Below are experts of layer 5 (counted from 0) of a mixture-of-experts language model. Rows are named router (the router's row for the expert), gate (a neuron's input weights, with its number), up (a neuron's input weights, with its number) and show model dimensions 0-95. Each number is 128 + 32 x the weight over its row's rms, rounded and kept within 0 to 255.
After each expert's rows: a language model's description of what the expert responds to. This comes from a sample of Wikipedia text that the model never trained on.

# expert 33
router [ 81  75  89 159  89 178 125 138  93 128 147 158  86 102 111 173  95 122 111  67 165 111 109 121 134 118 133 144  77 160  89 126 109 166 160 132  69 121 165  71 164  69 100  87  80 125 125 109  91 107 147 119 161 140 136 105  93 107 153  85 171 100  64 178  92 114 172 175 126 137 141 167 167 142 138 111 103 168 131  87  99 159 143  87 118  99 150 138  90 154 132 102  99 100  93 191]
gate0 [130 121 112 130 144 146 170 112  97 111  92 136 119 107 178 109  82 206 135 105  83 164 100  94 106 173 207 104 101 124 188 137  57 121 122  86 131 118 151 108  91  80 116  97 173 100 185  88 125 101 129 177 141 165 111 129 144 160 188 115 175 113 126 170 155 146 119 137  75 123 161 136  97 142 115 136 128 123 180 119 137 109  65 120 156  92 153 149 110 120 183 137 185 151 177 131]
up0 [114 142  90 143 142 116 107 121 130 109 114 138 145 133 191 151 103 195  98 110 122 135  70  69  78 131 109 174 116 116 185  90 114 110 152 140 136 139 147  99  84 122 167  70 130  98 167 102 134 101 145 111 146 118  86 165 163 113 125  94 109 146 118 149 122 125 129  98  96  90 153 108 105 103 133 170 186  78 148 180  92 143 142 149 171  79 175  99 160 130 173 179 226 135  83  82]
gate1 [138 107 147  83 123 140 120 132 121 102 109 137 108 107 126 110 121  61  59  85 127 142 164  46 126 101 125  93 188 141 121 111 154 108  94 107 106 102 167  49 118 161 131 178 188 132 121 134 112 181 126 107  91 128 169 172 144 101 110 160 164 190  95 163  72 104 127 147  89 108 136  61 157 107 146  78 114  91 174 155 165 143 126  72 129 131 125 126 124 181  92 115 105 117 164 133]
up1 [149 131 156 177  77 179 134 109  99 149 155 119  70 139 170 102 150 117 116 149  89  42 151 166 155 153 131  48 100 163 138  69  89 133 110 150 133 133 137 174 150 107 139 168  83 182  95 124 142  80 110 145  99 144 128 147 141 149  96 118  99 116 140 140 125 126 126 114  74 153 110  80 158 120 148 125 130 163  53  97 182 114  52 164 121  64  83 127 118 165 146 132 116 134 123 105]
Description: Mid-word pieces, citation punctuation. Inner syllables of words and names (Allmusic's si, conclusion) and colons, parentheses, hyphens in references, ISBNs and chart tables.

# expert 27
router [101 114 125 161 153  95 111  85 137 135 118 111 117  65 119 167 153 100 158 168 111 114 112 125 161  74  91 140 209 159 113  95 186 148 115 173  77 103 121 151 120 156 157 164  71 128  88  84 130 150 154  73 105 151 154 132 159  42 175  96 126 129 182 132 141 131 140 129 139 104  97 140 121  91 131 171 164 150 124 167 110  88 161  83  84 103  97 114 158  97 162 181  81 160 130  95]
gate0 [129 120 108  93 105 110 119  88 186 138 114 137  99 135 114  81 147  90  71  84 122 159  82 155 103 120 108  89 109 189 128 110 115 113 124 160 130 156 157 118 146 100 111 110 119 112 143 117  96  85 113 185 123  99 170 123 170 180  61  79 164 153  90 156 145  96 155 171 178  88 161 137 208 138 126  42 120 125 137 129 179 147  91 130 164 137 103  76 136 145 156 119 175 172 150  93]
up0 [139 204  72 141 101 137  99 143 137 119 127  91 133 134  98 141 162 100 106 201 137 158 129  88 147 146 135 136 123  84 155  87 111 155 121 156  94 154  85 170 138 104 184 144 131 124 107 164 127  59 149 117 107 167 164 147 122 144 137 130 136 103 157  91 100  65 148 158  69  85 153 121 161 153 105 100  45 143  84 117 138 133 106  96 173  57  88 164  56 102 111 109 101 109 124 106]
gate1 [130 130 205  91 130 124 186  81 109 148 106  99 130 121 121  74 120 112  86 169 109 125  94 128 107  97 121 127 161 126 111 132 139 156 118 149 114 144 142 121  90 132  85 134 162  98 103 115  97  84  76  86 185  91 157 112  80 101 174 186 151 121  30 214 119 103 140 114 158  72 136 118 132 102  98 129 191 109 145 111 144 136 148 104 155 123 127 107 152 100 135 103 101 106 199  82]
up1 [131 162  81 137 124 121  89 180 180 106 165 184 117 142 159 112  73 129 169 143 142 147  82 118 169 124 143 114 117 135 110  84 138 135 165 142 166  72  86 105 127 103 112  99 139 161 138 159 180 118 102 185 113 139 140  53 130 147 109 111  75 144  96  44  79 148 124 116  86 146  99  96 105 156 179 146 160 148 107 104  59 126 109 151 127 117 175 108 122 151 128 186  96 165  93 170]
Description: Quantifiers and comparatives. Quantity and degree words in running prose, such as most, more, all, many, other, often before of, than or adjectives.

# expert 9
router [ 87 118 125 123 134 107  82 135 113  77 161 127 113 158 173 139 158 101 178  96 121 136  58 113 129  92 145 126 156 117  86 149 160 131 136 151 184 119 178 142  56 177  99 162  86 113 193 120 164 163 184 113  62 139 151  98 171  72 161 143 103 132  89  99 107  96 153 164 129 129 163 122 105 146 150 127 179  82 116  92 147 123 151 122  71 112 149 156 109 137  92 142 100 160  61  93]
gate0 [ 77 119 124 127  72 101 118  24 115 159  73 157 106 120 146 109 143  85 144  97 144 187 117 112 146 118 161 160 154  96 187  53 122 122 122 106 171 107 133 190  98 160 103 125  93 153 137 103 100 158  66 160 114 156 159 130 156 151 166 170 116 105 103 117 124 186 140 137 107 128 113 118 139  99 144 123 186 180 105 101 120 151 112 124 155 148 180  95  81 123 150 181 140 129  88  91]
up0 [ 84 175  59 124 145 143 149 198  69 140 147 139 132 156 135 149 111 144 142 161 170 152 148 167 170  98 104  89  98 154 108 149 130 131 167 148 104 108 124 138 143 111 159 120 156  75 151 213 169  90 112  91 160 121 122 130 124  52 160 151 105  34 201  78 114 144 136 136 141  86 131 125 147  99 159 170 135 101 103 120  91 159 146 129  94 118  97 133 135  96 134 143  70 105 118 150]
gate1 [137  74 136 107  78 126  80 116 119 117 149 127 149 139  98  92 130 133 155  96  90 147 130 142 150  97 116 131 155 191 228 136  87 129  87  74 151 117 143 127 106 116 131  81 150 163 123 149 160 130  86  88 146 127 135 133 161 142 119 146 111 161 152  76 119 126 173 114  99 105 130 121 118 109 119 168 169 107 156  58 165  70  92 103 169  28 201 144 122 136 163 168 114 160 105 101]
up1 [157 172  40 176 102 129 193  99 149  96 176 102 160 159 156 121 134 136 129 106 143  96  86 121  98  75 120 114 121 190 174 141 141 120 107 126 148 115 155 127 143 132 108 156 112 149 134 160 130 215 122 129 117 141 118 119 154  90 143 139 152  73 115  76  91 188 116 101 163 133 150 120  63  85 139 132 130 166 131 158 143 108 128 139 136  98 129 170  64 179 120 165  84  84  92 188]
Description: Heading equals signs. The first or second equals sign opening a section heading after a blank line, such as ==History== or ===Regular season; also prepositions like for, into.

# expert 31
router [128 165  97 120 155 150 134  95 103  90 175 131 135 137 154 128 181 128 166  59 114 128 143 144  95 149 148 185  73 108 180 101  48 108 163  69 146  94 127 110 171 129 119  91 121 101 100 165 113  99 131  76 113 113 182  91 182  91 108 177 114 139 105 102 160 173  26 139 170 136 138 156 187 176 128 119 134 151 115 130  99 155 124 142 114 166 106 137 107 121  94 153 131  95 139 134]
gate0 [132 195 145  98 115 116 153 104 141 120 125  79 106 154 172  67 133  86 106 122 130  60 137 125 123 175 147 130  82 144 116 125 105 135  97 141 189 155 179 134 115  91 126 152 184 175  98 121  84 132 114 138 180 102 139 193 141  93  95 134 108 131 137 110  52  97 151 123 175  81 157 135 133 118 131  94 176  69 159 146 135 203 116 149 110 151 173 102 118 162 117  99 111 103  83 184]
up0 [109 142 104 110 148 131 126 163 121 142 111 116 117 131  74  41 145 147 137 154 167 136 124 165  96 149 110  79 110  86 118 113 121 213 142  98 103 136 183 115 135 156 173 178 164 145  82 155 115 122 133 138 147 187 152 115 138  76  83  81 104  99  83  72 111  70 186 111  82 161 158 145 128 152 122 115  87 136 179 124 170 141 114 130 133 154  90 134 187 127 129  81 133 147  72  84]
gate1 [192  74 108 153 130 104 120 119 208  94 110 155 121 143 134 162 142 141 105 107  65 139 171 167  97 174 184 197 169 100 137 149 134 158  79 142 211 104 100  72 138 156 196 106 120 124 118 140 160  90 159 113 121 129 131 136 135 108 126 123 159 115 116 163 146 161 125 116 150  72  62  93 153 147 181 146  90 128 123  99 113  82 115 112 142 118 169 111  77 127 119  90 140 134 107 168]
up1 [118  79 129 116 106 140  98 183 177 135 170 149 111 152 115 118 145 223  95  82  39 139 132 156 130 185 115 182 164 142 114 208 146 106 111 142 125 154 104  96 128 165 130 120 109 134 107 136 161 121 129 138 112 158 155 177 102 106 132 136  90  79 135 134 182 122 154  76 164  75  88 114  72 148 147 133  91 125  97 154 104 100 145 125 197 129 109 134  93 110 116 171 178 111 123 102]
Description: Abbreviation periods, initials. Periods after abbreviations and initials, as in St. Louis, v. California, H. A., D.C., plus capital-letter pieces within acronyms.

# expert 26
router [126 135 184 107 112 110 147 171 149 103 146  78 130 111 102 112 151 112 156 150 132 146  94 128 107 200 202 153 147  73  86 150 186 125 177  86  98 122  78 127 204 157  62 160 193  89 115 138 176  75 141 144 129 178 147 103 113 199 140 165 119 160 172 140 134 104 106 148 128 159 124 128 123 119 181 134 106 113 127  87  80 119 124 121 139 168  87 120 114 146 112 100 106 167 152 115]
gate0 [101 158 101 124 166 149 105 108 100 154  92  78 212 178 119 179 123 125 168 163 129 126  29 179 137 159 153 158 149 139 156 126 126 159 153 146 101 171  92  91 101 117 104 127  91 147 124 138 148 118 101  85  81 100 156 100 132 109  96 105 137 139 168 128 139 140  83 145 162  88  72 117 171 169 138 111 139 153 131 126  84 121 165 191  70 134 145  76  91 117 169 139 144  84 117 174]
up0 [123 134 113 127 191 139 139 159 165 105 132  60 135 152 133 118 142 211  89  96 156 121 133 156  93  91 144 184 170 139  76  88 137  64 120  82 132 105 142 178 137 138 125 167 167 110  90 102  98  95 182 124 143 126 100 165  80 109  95 163  90 108 118 175 118  94 103 159 136  79 127 136  99 193 119 167 125  82  99 154 112 148  88  93 166  86 111 146 159 134  91 161 122 126 143  67]
gate1 [126 114 166  79 115 104 138 181 111 124 137  45 121 110  81 103 109 104 127  89 111  95 149 160 118 126 113  73 124  72 101 165 138 108 139 166 151 156 126 127 120 156 141 192 105 120 155 115 143  89 106  94 159 190  93 161 107 164 178 157 146 156 143 111 149 115  98 112  90  62 151  58 137 162 125 161  66 116 151 123 133 156 108 129 102 157  91 158 118 144 117  77  56  75  72 141]
up1 [125 158 165 129 108  87  94  98  94  88  94 192  81 158 155 166 122  86 163 125 196 148 117 145 166  96 103  69 134 185  89 149  74 145 101  97 187 130 119 151 151 119 124 126  75 135  91  78 125 112  77  75 151 145 164 172 113 143 103 155 167 121 146 133 100 159 105 130  95 102 114 128 137  59 130 152 125  97 135  67 111 140 131 143 183 129  77 156 144 131  75 172  99 134 137  94]
Description: Inner word pieces. Middle pieces of long Latin-derived words after prefixes like dis, inc, app, such as har in discharged, ap in incapacitated.

# expert 14
router [122 143 132  92 132  95 168 120 121 165 121 164 114 119 112 163 157 110 150 115 142 188 185 104 149  85 121  98 199 150 117 132 136 143 118 124 118 191 114 122 123 162 134 177  91  96 124  86  73 200 151 153 153 143 121 135 156 133 191 125 149 184 141  92 108 110 158  82 152 162 126  81 125 150  54 102 133 169 143  90 126 101 164  78 107 171  61 177 118 113 166  98  94 124 178  96]
gate0 [110 155  83 123 121 120 130 149  95  87 111 138 132  65 117 114  45 162 130 158 136 109 119 144  87  83  40  78 131 133 114 150  95 147 170 171 123  87 109 151  98 143  90 137 157 142 105 122 189 103  98 147 194 169  81  85 112 114 164  99 165  77 168 146 184 146 173 135 181 129 130 122 113 102 109 165 111 128 134 117 112 101 143  83  86  89 102  97 163 149 152 103 140 168 173 114]
up0 [159 107 188  88 188  88  84 128 164 128  77 116 109 188 111  99 122 142 147 130 158 198 173 148 130 140 146 146 151 153  75 152  78  84 102  95 124 119 180 128 154 146  95 125 140 120 160 107 128 149 164 108 153 122 171 165 133 126  60 107  71 214 164 123 133 110 141  68  82 131 111 140 170 149 172  83 141 128 115 130 151 169 144 183 121 171  98 137 121 149 149 123 132  76 138 136]
gate1 [146 121 141 141  95 215 118 104 144 113 138  97 130 116 132 148 164 178 126  85 128  64 128 147 135 129 164 145 132 132 104 136 119 132 187 130 224 173 166 153 152  90  89 154 108 158 111 133 145 151 143  87  58 143  87 147 100 203 104  65 154  67 140 136 113 160  98  71 122 151 136 115 145 175 120 188 164 117 122 149 148 103 145 151 127 148 139 144 116 158 122 138 130 111 157 208]
up1 [117 151 113  94 129 158 121 159 154  87 126  92  96 111  90 168 118 128 152 170 108 101 140 150 130 141 111 113 134 163  63  89  90 138 139 167 211 106 139 170 153 165 104 176 108  80 151 142 113 143 183  69 148 152  93 179 138 122 145 111 167 140 112  64 142 141 120 108 178 141  71  76 125 161 132 113 139  93 112 180 177 106 105 130  89 181 100 143 105 186 168  89 181  96 135 149]
Description: Relative pronouns and conjunctions. Clause-linking words like which, that, who, and, although, and verb-ending s, mostly before was, is, are.

# expert 28
router [172 121  86 127 140  70 118 141 156 125  98 129 130 137 100 145  93 139 156 149 136 194 107 182 165 100 133 118 187 184 104  67 154 139 158 120 155 122 171 148 204 172 115 150  54 116 126 109 157 161 182 173  89 206 104 142 167 110 129 118 160 142 119  86 141 191 146 114 123 113 106 119 133 172 146 155 149 112 100 129 151  85 124  79 126 165 109 154 191 153 150 167 152 125 143 110]
gate0 [146 158 165 178 178 164 115  53  94 132 159 118 103 154 138 173  73  77 120 196 175 113 120 119 116 119 107 126 124 151 116  69 132 156 154 202 141 173 174 153 116 122 111 157 140  86 117  90 129 157 151  85  91 119 171 132 157  94  94  78 107 178 131 113 116  78 153 107  77 139 110 142 163 132  73 112  86  78 113 106  84 111 131 116  67 153 122 149 169 156 127  84 125 120 142 123]
up0 [108 157 120 166 144 170 192 117 154 127 157 114  89 200 103 135 117  93 137 161  93 143 127 143 136  89 110 121  87 156 124 124  77 170  78  99 180  92 186 121 133 125  91 137 121 114  97 115 179 113 119 113  95 104 136 101 120 164 143 158  78 185 186  94 137  91 122 143 113 137 118 140  90 127 184 194  96 132 116 145 142 191  51 152 142  94 111 149 137 137 190 169 120  79  85 129]
gate1 [157 149 135  94  66 139 101 164 167  93 120 108 138 117 144 157 137 122 149 128 119 136 170 150 125 157 152 187 139 124 119 136 158 145 159 138 141 172 132  25 128 136 163 126 143 102 162  84  76 113 102  60 172  97 111 170 134 103 123 172 112  82  76 198 116 108 213  94 159 123  92 130 179 127  81 155 171 140 167  69 124  98 145 116 156 144 110 140  95 138 103 141 168 149 148 116]
up1 [108 126 190 128  85 144 138 131 130 108 119 142 100 157 111 113  86 106 112 124 123 159 138 133 112 139 158  87 133 134 188 105 126  48 165 123 174 147 143 135 140 160 129 139 113 154 172 117 102 145 119 123 137  38 172 160 101 158 122 108 143 129 102 138  64 231 151 103 106 196 127 103 104 162  67 116 173  88 152 119 130 133  68 100 117 168 166 116 169 153 114 131  75 152 183 128]
Description: That and clause links. Mostly that, as determiner (at that time, later that year) or complementiser after said or found, plus which, there, because, whom.

# expert 5
router [154 139 162  93 105 137 197 125 117 117  92 146 172 153 186 101 143  94 138  95 142 139  86  95 172 178 161 127 129  87 155 157 148 137 134 110 174  96 109  83 123  63 116  78 158 171  97 174 113 114 136  55 141 121  99 113 107 176 103 192 107 134 171 163 107 188  85 125 156 161 109 153 161  86 110 119 131  92 175 158 119 134 120 164 165 129 134 130 131 134 114  87 135  81  65  84]
gate0 [109 119  66 157 122  52  98 111 127 110 136 123  98 131 123 128  78  94 157 124  82 221  77  68 158 140 136 154 153 178 141 122 165 124  88  87 178 164  82 150  92 130  96 143 133 105 159 152 123  85 167 153 133 178  60 145 127 132 130 123 172 130 144 134 198  83 116 128 125 148 104 146 130 158  84 161  96 112 169 151 113 171  87 133 147  87 109 120  72  90 109 127 130  94 146 108]
up0 [134 100 139 126 188 150 184 107 125 126  60 160 200 138 108 182 141 168 148 142 179 116 146 168 109  89 104 108 110 168 172 152 132  97 135 186 148 134 129 149 116 114 145 116  98 124 171 102 104 154  88 120 116  92 160 108 119  83 159  69 120 119  65  96  73 183  94 151 100 142 140 156 142 153 189  93 129 154 181 144 174 134 131 150  88 110 174 175 136 138 152 134 184 161 100 147]
gate1 [134 109 108 141  45 139  83 128 138 115  94 118 136 158  82 122 146 105 148 173 112 170 109 135 116 134 113 114  94 134 133 142 125  95 177  48 142 129 131 124 109 101  74 177 131  96 158  74  65 119 169 172 155 131 103 120 109 140 209  89  92 127 146 142 135 125 104 107 160 158 111 104 135  94 122  65 139 119 106 103 111 235 148 153 125 149  99 170 119 108 174  98 103 138 195 113]
up1 [122 137 120 136 116 115 126  84 142  83 131 127 119 138 132 119 136 190 136  75  91 132 104 130  94 122 130 189 138 150 141  81 139 151 126  91 143 103 125  35  92 145 170 110 153  93  70 166 124  90 211 164 106 119 131 122 118 129 158 107 159 136 138 177 171 127 148 147 153 184 138  85 181 115 120  83 106 152 200  86  87 146 135 134 138 193 141 110 185 121  74 120 160 123 182 163]
Description: Name-ending word pieces. Final pieces of place and family names, such as -ton, -son, -dale, -borough, -field, and mid-word pieces like Co-ali-tion, Envi-ron-mental.

# expert 63
router [157 121  85 153 134 135 147 159 147 165 111 175 127 120 135  74 107 194 106  96 141  82 161 130 111  86  90 159  92 155 117 124 147 149 132 129 151  43 110 134 159 179 117 119  79 191 103 154 136 170 137 124 135 176 167 156 168 145 174  90  92 122 149 142 155 170 134 139 135 145 133 141 150  86  82 128  83 177 132 158 114 133 148  42 144 157 113 143  77 188 122  82 116 140 116 195]
gate0 [128 131 144 151 142 128 137 156 185 104 115 128  58 110 158 126 100 130  68 100  49 160 136 163  86 130 135 168 109 129  76 198 138  87 138 113 119 140 170 142 114 143 118 187 125 134  85 132 155 136 187 139  96 148 160 172 186 118  49 119 134  88  90  90 147  83 134  66 136 114 119 119 111 197  94 113 110  86 145 163  87 116 169 145 142 141 140  91 162 123 130 185 153 139 121 135]
up0 [123 114 131 119  91  75  54 194 155 142 172 165 143 124 124 129 118  90 190 130 122  91 155 147 187 140  86  93 163 151  69 184 144 126 165 134 129 131 140 163 134 112 151 174 147  86  71 159 145  70 187 112 149 132 147 178  98  85 167 146  94 155 127  97 160  99 198 145 163 156  74 132 120 143 134 129 118 141  99 134  98 123 162 114 148 186 103  95 179 132 123 117 122  94 116 151]
gate1 [135 194 138 130 144 162 204  95 130 146  32 134 199 186 162 126 101 125 113 141 105 124 110 137 102 123 164 103 138  91 157 100 136 148  96 134 135 126 117  97  55 148 138 126 129 121 199  75 139 135 112 123 129 139 149  88 155 151 107 186 140 128 136 146  92 170 130  95  84  60 141 108 121  92  93 152 196 122 122 131 111  90 149 106  60  83 115 154 121  83 168 111 130 100 139 136]
up1 [137 102 143 137  95 127  97 124   7 136 164 146  92 104  92 117 141 118 152 139 155 157  69 139 136 115 145 106 105 141  86 127 118 135 182 137 133 106 144 103 171 105 134 124 134 118 107 158 108 106  59 123 164 104 115 156  96 112 163 138 101 130 102 200 139 130 129 163 167 209 108 130 159 135 128  52 186  79 161 158  70 129 116 126 152 134 115  97 125 155  84  97 185 180 142 106]
Description: Inner heading tokens. Later equals signs and words inside section headings, such as === India, Track listing, Singles, Interview, plus names like Steve, Harry.

# expert 45
router [119 137 163  85  63 127 111 112  77 165 118 166 153 135 124  92  91 120 170  67 142  89 162 120 176 130 107 107 118 114 111  56 117 156 148 149  75 136 107 117 123 135 108  90 169 137 156 161 127 156  86  87 132 100 113  69 131 152 174 116  96 163  49 147 165  86  87 126 128 128 158 127 181  74 121  60 110 143 147 114 111 123 103 166 143 173 104 156  92 110 125  92 153 112  96 199]
gate0 [164 141 216  89 117 149 140 125 155  94 118 117 130 182 154 104 164 168 138 101 151 107 120 180 113  97 119 130 161  42  83 138 126  44 100 178 158 166 136 100  80 154 119 137 109 186 132  91 143  75 123 146 129 148 144 121  90 125  82 186 121 150 168 158 152 146 132  98 138 110 135 178 190 123 137 173 127 118 172 146  59 154  91 136 129 162 105 115 100 151 153 117 146 161 140 119]
up0 [134 124 136 147 136 157 112 121 142 112 106 154  81 119 107  69  85 142 138 128 148  50 128 106 160 162 126 162  97 103 132 153 154  74 103 139 112 163 108 130  85 136 176 159 154 134 146 153 127 116 155 129 147 106 123 229 128  86 160  45 123 148 134  95  77 146 180 108 135 176 115 108 142 140 152 134 125  68 216 159 111 122 111  57 141 165 160 115 171  94 141 113 168 122  97 164]
gate1 [ 76 129  57 149 125  94  89 188 169  60 156  89 103 141 136 151 132 104  54 136 134 143 122 186 114 100  80 162 111 165 108 119 111 130 164 156  70 191 146 158 147 137 108 156 125 170  76  58 104 143 116 117 115 120 119 164 152  91 157 123  98 100 144 147 121 188  94 115 160 122 149 154 129 161 128 146 116 139 161 149 122 156  70 128 180 135 115 138 157  63 171 139  77 115 129 134]
up1 [113 146 119 115  92 131 109 145 143 120 144 152  64  62 163 146 127 122 156 136  93 114 164 122 153 134  93 121 111  89 103 108 174 101 162  97  63  78 120 114 116 127  95 127 117 110 169 132 190 122  81 124  99 128 157 150 111 135 190 191 161 109 143 187 211 159 111 127 172 137  90 149 140 147 119 175 179 177 144 181 117 156  99 125  79 147 103 166 193 151 108 134 143 117 184 159]
Description: Word-final suffixes. Final pieces of common nouns, often in headings, such as plural s in Honours, -cy in Emergency, -den in Identifiers, -ography.

# expert 17
router [180  89 111 158 115 185 178 167 128 142 172 113 201 129 132  94 158 151  45 139 114 175 127 180 128 136 165 186  59 124 114 136  88  78 116  94  90 154 115 149 145 103  49 125 168 130  86 156 130 102 160 151  99 140 101 106 136 100 109 128 140 132 159 172 139 118 138 143 129 147  97 182 106 173 200 105  66 102 100 117 113 166 154 129 151 145 111 100 108 116 129 109 108 116 158 139]
gate0 [109 133 115 133 131 137 120 176  90 157 140  54 118 130 145 145 128 176  45 124 119 159 134  86  60 113 101  99  90  99 100 126 166 135 169 134 151 180 124 124 144 175 108  59 128 146 206 122 103 135 178 141 118 129 102 182 163  95 122 137  96 158  87 132 165 140 183 118 153  93 170 155 157 178 132  88  97 103 134 147 130 115  91  85  87 176 129 113 102 101 180 108  69 126 117 135]
up0 [152  99 115  75 163 159 136 189 131 159 160 112 118  87 159 128 165 145  73 146 121 186  93  89  69  85 192 118 128 113 136 181 196  82 142 130 130 154 143  93 134 167 134 154 171 156 216 140 119 111 129 114  71 105 124 113 140 125  77 149 101 143  79 137 161 103 130 115  75 123  90 148 170 123 125  74 145  87 110 108  94 110 105 100 133 155 138 145 123  99 139  96 110  91  95  70]
gate1 [133 171 102 120 111  68 124 115 122 144 146 124  54 119 121 119 154 145 131 166 151 156 166  65  94 173 126 110 112 107 124 128 101 171 163 177 101 107 133 135  92 146  91 108 127 129  65 143 106 166  70  90 117 192 117  86 139 106 134 116 211 113 178  98 155  96 101 153  94 173 136 157 195 125 135 125  89 182 137 114  69  85 159  94 112 147 155 139  92 133 125 110 112 115 194 160]
up1 [112 151 114  77 103 190 160 146  97  74  93  82 159 128 111 181 159 122 129 107 124 185 149 200 116 156 151 169 187 170 122 178 166  96 120 142 159 125  99 141 115 130 147 130 120 124 181 134 142  94 178 128 117  95  97 163  71 116 140 148 110 120 163 126 120 150 206 119 154  99 154  98 140 160 129 124  82 126 136 155 164 117 147 157  82 220 152 131 143  60 116 158 131 116  98  97]
Description: Doubled consonants, parentheses. Pieces with doubled letters (pp, tt, itt, as in Schitt's, Stuttgart, https) plus opening parentheses and brackets, often in tables or LaTeX-heavy text.

# expert 48
router [ 50  45 147  99  92 151 130 173 143  81 155  90  76  77 111 168 145 155 178 118 177 156 172  84 119 150  94 109 133 153 146 115 108 107 161 168 123 139 153 166 136 101 161 185 106 113 104 131 146 152 159 174 162 102 148 156 206 119 139 117  78 150 137 124  98 119 121  99 175 148 146  99 120  83 134 153 108 150 183 139 170 113 114 120 140 138 177 148 150 106 176  94 102  81 156 112]
gate0 [ 92  83 110 186 137 186 125 172  63  90 157 123  84 100 175 134 140 208 114 145 125 142  94  98  67 123 175  67 118 112 156 159  96 105 184 125 105 123 108 115 146 117 145 147 157  96  84 115 137  78  86 143 141 129  94 147 154 111  91 110 105 159 151 148 117 107  66 116 141 108 118 112 194 124 102  89 131 124 160 176 106 102 110 112 134 142 165  78 159  97 177  80 183 122 135 123]
up0 [169 133 152  78 130  96  89  76 125 148  55 117 132  99 113  92 103  67 119 123 148 114 135 139 148 141 112 211 160 133 126 157 101 143 106 150 124 139 186  96 119 100 146 178 132 152 192 168 138 128 100 144 118 116 181 137 123 139 140 169 134 119  78 220 150 114 197 127  85 154 132 158  70 141 111 126 113 129 109 115  88 132 114  97 146  80 102 140 126 155  78 175 101 119 202 136]
gate1 [135 113  86 100 158 169 162 102 198 111  89 129 166 163  75 122  91 164 168 141 182 130 114  59 154  99 146 119 153 130 169 123 130 161 162 103 169 108 154  84 111  95 127 105 102  78 138 186 179 140 121 138 137  95 106 152 134 136 136 130 151 129  68 106 142 151  98 199 195 104 117  70 159  94  88 123 126 161 158 155 122 165 127 192  99 118 192  98 159 149 144  95 120 138 111 125]
up1 [136 112 234 122 126 146  56 154 113  67 106 129 114 135 107 156 141 161 117  98 138 159  77 122 107  85 130  58 119 101 139  98 116 133 156  97 155 153 142 146 102 131  96  70  98 155 101 160 122 189 116 187 121 175 132 155 153 180 100  80 111 125 201 165 137 135 134  57  80 132 134 103 108 130  86 133 140 125 157 107 177 120 166 102 145 120 139 134 121 109 150  84 136 146 183 139]
Description: Sentence-ending periods. Periods closing sentences or list items, often after parentheses or titles, plus linking and, or, which, who in prose.

# expert 59
router [149 127  68 129 157 189  77 125 133 110 181 158 162 131 159 170 160 171 110 110 141  97 160 121 131 109 104 164 175 136 127 152  85 103 180 182 116 178  84 169 150 180 108 183 138  97 127 135 141 195 183 116  81 140  92 156  99 159 160 159 103 114 158 141 163 114  90  85  85 105 130 118 111 143 135 114 113 128 153 131  97  68 153  50 121 156 103 165 114 160  76 137 114 147 159 133]
gate0 [ 87 112 113 136 188 130 132 179 143 213  86 134 179 155 160 128 156  89 146 141 145 101  78 152 153 143 175 144  87 114 151 104  89  97 152 139 168 145 139 100 144  98 163 124 138 119 182 119 138 105 136  66  95 140 125 138 145 172 174 109 148 137 144 117  88  95 123 135 135  28 113 158 121 106 150 176 147 144 129  86  95 147  83  70 116 102 204 135 145 114 161 117 166 122 132 188]
up0 [201 154  90 102  76 159  50 158  91 102 146 147 111  63 161 110 114 133 118 100 160 155 103  72 101 120  85  87 185 159 117 122 108 143 136 148 111 105  44 116 118 149 161 144 108 146 105 141 107 142 114 154 154 164 122  95 102  95 119 134  88 142 138 170 142 114 115 134  19 169 120 117 139 150 122 137 129 115 120  93 106  80 130 123  80 141  75 146 101 140 108 130 127 192 175  97]
gate1 [ 60 154 163 146 141 151 145 137 101 137 164 190 142 114 140 142 147 171 156 111 117 151 126 158 142  81  94 126  99 147 125  63 138  98 166 142  92 101  90 134 120 130 120  90 119  83 122  11 151  51 146 120 150 139 128 120 106  83 170 116  91 163 131 130 156 129 142  64 140 152  96 132 131 115 133 126 144 181 150 105 157  77 121 120 142  65  96 190  80 151 159  93 126 123 119 181]
up1 [163 115 173 159  86 155 100 162 104 135 161 115  58 105 158 110 106 134 127 105 127 167 110 150 102  94 116 127 109  93 111  96 104  78 143 156 135  58  91  95 144 158 132 132  83 110  97  63 156 124 158 146 135 162 138 166 165  52 137 101  94 129 159 209 128 104 142 114 155 154 127 138  98 113 117 131  82 170 143 122  88 113 139  45 116 116 101 114 114 138 136  96 129 189 113 217]
Description: Biography list structure. List dashes after Notable people or See also headings, "born" in parentheses, pipes starting table rows, and commas after "that".

# expert 6
router [ 90 114 174 129 135 160 146 136 149  52 139 137 128  83 123 188 175  98 159  82 155 115 147 132 181 119  93 125  81  90 143 126  93 118 134 141 175 118 163 152 138  75 178 181 103 174 132 120 105 163 168 169 149  86 144 118 174 123 153 106  89 124 153  91  78 183 120  76 186 195 155  93 144  86 152 124 122 162 148 112 137 169 165 142  83 117 141 132 163 171 137  91 112  93 123 120]
gate2 [125 115 132 132 112 149  91 114 127 101 172  94 116 126 122  87 144 105 150 123 142 146 103 249 169 173 104  97 111 101  97 156  33 149 125 113 138 115 162 143 173 180 144 137 176 118 141 154 125  96  95 135 133 104 142  90 173 123 113  70 154 197 119 132 153  91  77 184 154 163 134 143 192 130  98 138 121 132 167 137 144 103 135 141  88 143 210 142 164 134 109 129 155 117 110 145]
up2 [151 103 149 161 147 161 164 122 186 123 110 100  86  95 160  80 147 153 178 154 120 144  60 106 151 142  81 141 133 148 133 160  61  90 135 125 167 115 139 106 100 133 129 157 183 134 183  59  53 137 113 173 121 123 133 196 169 153 120 139 130 111  95 146 141 106 148 128 151 134 134 146 107  85  97 119 155  58 131 123 121  90 141 150  88 115 174 157 105 163 218 119 100 125 155 161]
gate3 [113 123 151 131 109 134 142  62 157 134 156 129 153 129 153 143 133 148 196 146 144 110 105 149 167  95 154 216  99 179 149 161 160  93 105 133 120 131 127 129 134 152 134 143 101  56  74 115  86 165 147  74 102 109 172 138 130 111  96 145 150 177 136  73 133 138 115 110 148 162 141 221 159  87 149 171 175 123  56 173 125 160 123 160 112 156 153 119 102 145  89 104  98 109  79  99]
up3 [160 197 125 117 161 109 133 128 162 138 100  57 199 147 133  79 136 140 135 169 153 138 151 102 153 144 123 118  71 194 154 111 125 157 110 130 182 107 133 118 148  78 123 138 137  97 177 125  87  97 107 137 121 118 117 136 114  50 148 194 174 181  88 109 130 181 119 151 149 139 144 168  71 121 133 106 158 139 136 146 100 132 167 178  97 177 151 159 163 132  94 135 130  47 121 109]
Description: Connectives in lists. Conjunctions and prepositions like and, in, as, or, than, by, linking names, credits and table headers, e.g. Kerwin as, more than.